Weights of a small mixture-of-experts language model, trained from scratch on English Wikipedia.
Experts: 48 experts in each of 11 layers, 96 SwiGLU neurons an expert, 2 picks a token, a softmax router.
Training: a variant of SOAP for the experts, 249M tokens.
Below are experts of layer 2 (counted from 0) of a mixture-of-experts language model. Rows are named router (the router's row for the expert) and show model dimensions 0-95. Each number is 128 + 24 x the weight over its row's rms, rounded and kept within 0 to 255.
After each expert's rows: "gets" lists some tokens that make up at least twice as much of what it gets as of all text. This comes from a sample of Wikipedia text that the model never trained on. Tokens count by the router's weight.

# expert 1
router [122 109 134 133 148 100 119 120  73 140 152 181 171 108 152 136 150 129 119 127 112 117 138 118 149  84 111  85 124 153 163  91 132 112 126 109 109 113 143 112 157 144 123 135 104 130 122 134 113  77 190 141 160 146 151 157 141  95  93 116 139 140 112 147  84 102 116 153  99 124 124 105 135 151  91 103  96 121 132  82 139 138 162 141 146 151 133 174 113 100 106 146 124 132 157 102]
gets: " |", ".", " | ", " |  |", ") |", ") | "

# expert 2
router [114 115 143 145 146 103 121  91  81 162 105 160 173 125 135 168 145 139 147 111 134 139 190 154 150 120 124 118 113 120 157  91 138 120 122  89 156 137 127 118 139 136 144  98 108 138 109 137 149  90 170 126 127 150 111 160 109  86  95 152 125  86 122 151  91  91 153 137 111 132 139 108 128 151 132 136  98  86 151 107 116 130 148 146 158 165 109 141  99 107 105 167 109 153 163 123]
gets: "'s", " the", " a", " B", " M", " in"

# expert 35
router [166 121 123 116  87 112 104 108 116 133 136 157 126  97 171 153 132 157 143 165 140 129 158 142 101 179 119  93 103 130  99 100 117 144 130 124 162 142 141  69 126 120 166 132 141 164 175 141 101 143 124 148 143 175 114 151  98 109 152 153 108 152 148 135 144 139 165  96 146 137 131 154 161 157 114  96 106 145 146  91 100 171 152 163 139 124 132 129 106 119 130 146 117 117 154 154]
gets: "k", "s", "is", "t", "z", "os"

# expert 18
router [101 108 136 144 143 102 128  90  80 169  98 164 178 133 140 171 134 131 139 104 137 118 174 154 157 116 132 100 108 102 161  91 133 122 110  90 150 140 128 121 128 141 149 104 104 140 120 143 146  97 177 147 141 138 121 163 103 109 107 146 136  85 131 145 101  99 145 139 125 133 129 109 134 163 128 126 102  94 150 111 114 120 158 141 139 172  95 146  98 105 108 170 102 156 161 115]
gets: " The", "1", "The", ", the", " In", " This"

# expert 7
router [139 112 148 137  85 130  88 105  98 142 109 164 111 133 163 116 106 139 150 120 124 112 133 141 106 127 121 138 107  99 180 121 147 139 171 125 148  99 135  82 118 158 161 111 165 171 122 144 145 111  95 122 112 152 151 169  94 151 140 166 101 122 123 146 153 149 129  95 149 132 145 145  90 146 103 116 141 130 107 102 117 103  81 169 131  82 165  98 110  96 101 143 145 118 110 130]
gets: "an", "ia", "i", "ic", "a", "ian"

# expert 25
router [131 129  80 156 126 121 129 129 103  96 100 162 144 110 128 161 135 102 115 142 126 167 146  85 158 124 148 100  94 131 140  74 146 111 109 140 100 121  84 162 121 106 148 132 148 131 119 152 132 137 143 138 156 158 159 138 133 101 101 113 122 152 148  87 152 147 136 170 100 167 160 110 138 152 129 159 104 129 174 170 131 111 175  85 143 146 124 125 114 157  93 141 140 101 152 131]
gets: " that", " \"", ", and", ", but", " who", " which"

# expert 41
router [184 120 136 158 147 114 100 149 140 118 148 143 146 149 109 124 141 150 132 168 139 160 126 123 151 155 139 165 160 158 100 150 166 131 129 187 149 116 113 125 118 102  99 126 120 115  75 102 121 123 103  74  99 119 143 120 186 159 117  96 106 133 141 140 158 130 132 159  90  93 154 127 149  80 160 138 136 121 119 133 134 118 102 125 119 130 152 125 168 131 134 133 180 153 141 128]
gets: " of", " in", " of the", " to", " in the", " and"

# expert 19
router [ 99 110 143 144 144 108 132  84  85 167 101 164 176 123 135 175 137 125 141  98 146 118 166 149 154 110 132 103 117 102 165  92 129 126 110  87 141 145 115 127 135 141 149 106 101 138 130 141 152  91 174 148 147 138 118 159  99 104 108 144 137  93 138 150  93  97 145 153 130 127 122 108 129 156 127 132 107  93 149 111 115 128 158 135 139 177 101 138 106 105 106 172 101 150 169 111]
gets: " was", " is", " were", " are", "2", "14"

# expert 33
router [ 99 107 136 141 138 104 138  92  82 170 106 157 181 115 127 174 141 122 146  99 137 132 174 152 152 108 125 105 115 101 165  95 125 120 109  82 149 143 132 122 137 142 143 105 103 129 126 143 144  97 176 149 143 138 120 168  97 105 113 143 135  97 145 147 102  98 146 135 125 126 124 101 135 162 124 134 108  96 152 104 109 131 165 141 137 170 101 150 103 104 110 168 106 157 167 113]
gets: " was", " is", " were", " are", "\n", " is a"

# expert 3
router [101 144 149 119 141 106 136 126  66 157  99 141 159 122 175 138 143 102 171 124 114 130 128 134 126 159 114 123 105 116  97  94 118 139 127  90 173 103 158 122 122 153 187 149 110 144 149 116  82 147 124 153 125 110 113 169 125 111 109 159 120 124 112 119 135 122 147 102 122 109 158 129 166 136 168 116 117 154 132  52 132 138 151 187 109 130 116 139 119 139 136 132 103 152 140 122]
gets: "l", "el", "in", "d", "s", "m"

# expert 22
router [ 96 132  80 159 116 108 146 144 132  86  88 145 122 112 134 152 126 150 142 128 135 119 161 138 109 101 132 122 148 108 132 102  99 124 100 168 102 122 129 167 134 100 167  91 110 115 149 110 158 143  95 162 156 140 114  90 113 116 140 142 122 106  97 107 166 167 109 141 147 155 100  88 147 137 152  71 166 139 175 105 122 163 109 146 137 136 141 104 156 132 141 158 135 115 121  93]
gets: "ly", "y", "ate", "ie", "ow", "ive"

# expert 5
router [135 143 144 139 120 138 159 134  92 109 128 108 146 116 149 106 131 113 162 143 155 136  83 107 117 153 128 140 123 123 132 124  82 108 118 122 138 144 171 125  97 166 143 175 127 115 125 116  89 116  94 133 189 115 151 151 102 131 173 155 109 116 121 119 158 146 119 173 155 148 141 149  80 116 170 135 180 116 122 157 118 103 116 160 129 146 145 148 121 173 131 141 131  65 133 129]
gets: "ing", "ed", "s", "e", "es", "er"

# expert 37
router [ 86 144 158  86 150  97 131  86 114 168 109 139 138 156 127 136 167 134 109  90 138 137 112 159 127 129 136 190 168 143  98 160 105 149 117 143 120 120 129  93 117 149 127  87 143  99 136 141 146 121 151 160 108 157 156 153 106  99 116 145 116 109 105 123 135 107  95 153 145 141 133 157 134 107 130 137 138 124 114 120 122 113 172 152 164 157  87  77  91 114  82 103 138 131 138 142]
gets: " s", " f", " m", " c", " b", " t"

# expert 11
router [128 104  95  77 138 126 129 117  95 145 121 138 116 163 153 160 155 140 108 114 126 109 136 149 138  98 186 119 142 104 145 106 101 118 132 110 139 131 140 114 150 107 111 115 140 159 140 156 158  94 108 120 143 130 127 147 106 160 116 193 143 127 135 151 144 173 141 149 187 160 125 179 114 110 157 175 139 116 141 102 119 106 101 169 128 129  86 102 133 144 119 138 103 128 170 130]
gets: "th", "–", "n", "st", "en", "nd"

# expert 27
router [181 144 111 167 167 139 116 173 140 110 149  99 106 152 124 125 113 136 136 151 148 167  91 132 153 156 143 174 127 144 102 164 146 123 124 143 150 115 119 130 142 153  95 124 158 123  92 121 136 133  90 100 135 114 151 101 160 157 158  90 119 145 124 144 124 100 130 111 120 123 135 103 120  84 144 178 149 118 104 149 149 139 120 112 161 110 145 134 183 169 117 127 185 138 137 144]
gets: " of the", " of", " to", " in the", " in", " for"

# expert 16
router [104 107 131 149 141 104 135  91  79 163 103 168 176 121 131 166 139 121 143 100 136 131 175 144 163 122 134  95 117 112 170  97 138 123 110  91 140 129 126 121 138 141 153 117 107 140 117 145 159  86 183 136 138 144 125 155 102 107 106 145 147  95 141 150 101  96 146 143 124 126 126 103 138 162 123 129  92  97 153 104 116 120 142 137 139 173  99 151 109  97 111 166 111 163 165 109]
gets: ",", ")", ";", " and", "),", ", and"

# expert 9
router [ 93 162 124 104  81 159 156 118 135 142  89 177 158 181 145 144 112 147 120  94 126  89 144 142 128 140 121  82 109  97 153 110 109 107 130 101 154 151 152 114 118  99 130 157 133 153 137 146 158 100 174 105 131 156 132 147 121 127  92 163  92 122 125 175 134  73 106 112  92  93 147 110 147 157 129 126 120 111 158 115 132 142 149 115 107 127 125 113 116 134 101 153 118 146 133 107]
gets: "C", "R", "S", "M", "T", "D"

# expert 14
router [113 107 160  69  92 111 138 106 133 155 116 121 141 118 148 126  93 144  98 143 170 125 147 137 132 135 162 119 119 165 121 108 150 150 125 129 151  69 178 103 134 134 101  92 132 126 117 125 120 119 152 115 119 127 119 149 146 126  78 118 106 144 111 115 133  80  84 146 125 140 135 193 132 126 135 145 122 129 141 163  94 102 132 157  88 104  99 112 132  60 148 139 139 133 137 108]
gets: " S", " P", " T", " F", " C", " B"

# expert 39
router [101 125 112 120  86 110 135 122 115 139 134 172 154 180 134 151 131 125 120 132  86  99 144  64 132 138 134  95 130 140 162 167 159 150 112 153  98  83  90 152 108 141 113 128 129 108 151 155 105 108 167  82 114 114 106 112 172 163 135 119 113 122 132 134 137 150 151 138 149 100  91 108 116 139 147 152 126 115 129 106 159 133  83 138 156 141 118 111 153 107 105 122 104 167 148  95]
gets: ".", ",", ", ", " and", ":", ", and"

# expert 17
router [ 99 103 139 145 138  95 130  87  86 165  99 168 174 129 129 171 140 127 141 101 133 116 173 154 159 106 135 102 117 103 158  91 135 118 110  96 148 138 122 117 132 135 148 108 104 144 117 145 155  89 176 146 137 132 124 167 102 108 104 140 139  89 134 147  96  98 146 138 127 136 134 102 132 159 125 129 100  94 152 114 121 127 152 127 139 173 102 138 102 106 102 169 102 158 171 110]
gets: " (", " The", ", the", " a", ", a", " |"

# expert 36
router [105 109 138 139 141 100 137  87  80 161 112 175 163 124 135 159 130 109 139 111 136 113 168 142 160 116 120  87 108 111 161  96 136 123 111  85 142 129 138 118 137 137 145 112 111 131 119 139 159  97 191 147 157 142 131 164 104 103 114 139 140  83 135 154  97 103 147 148 130 132 115 102 130 156 119 128  91  95 154 110 108 121 157 139 136 164 102 162  97  99 110 166 113 159 154 109]
gets: ")", "\"", " |  |", ".", " |", ")."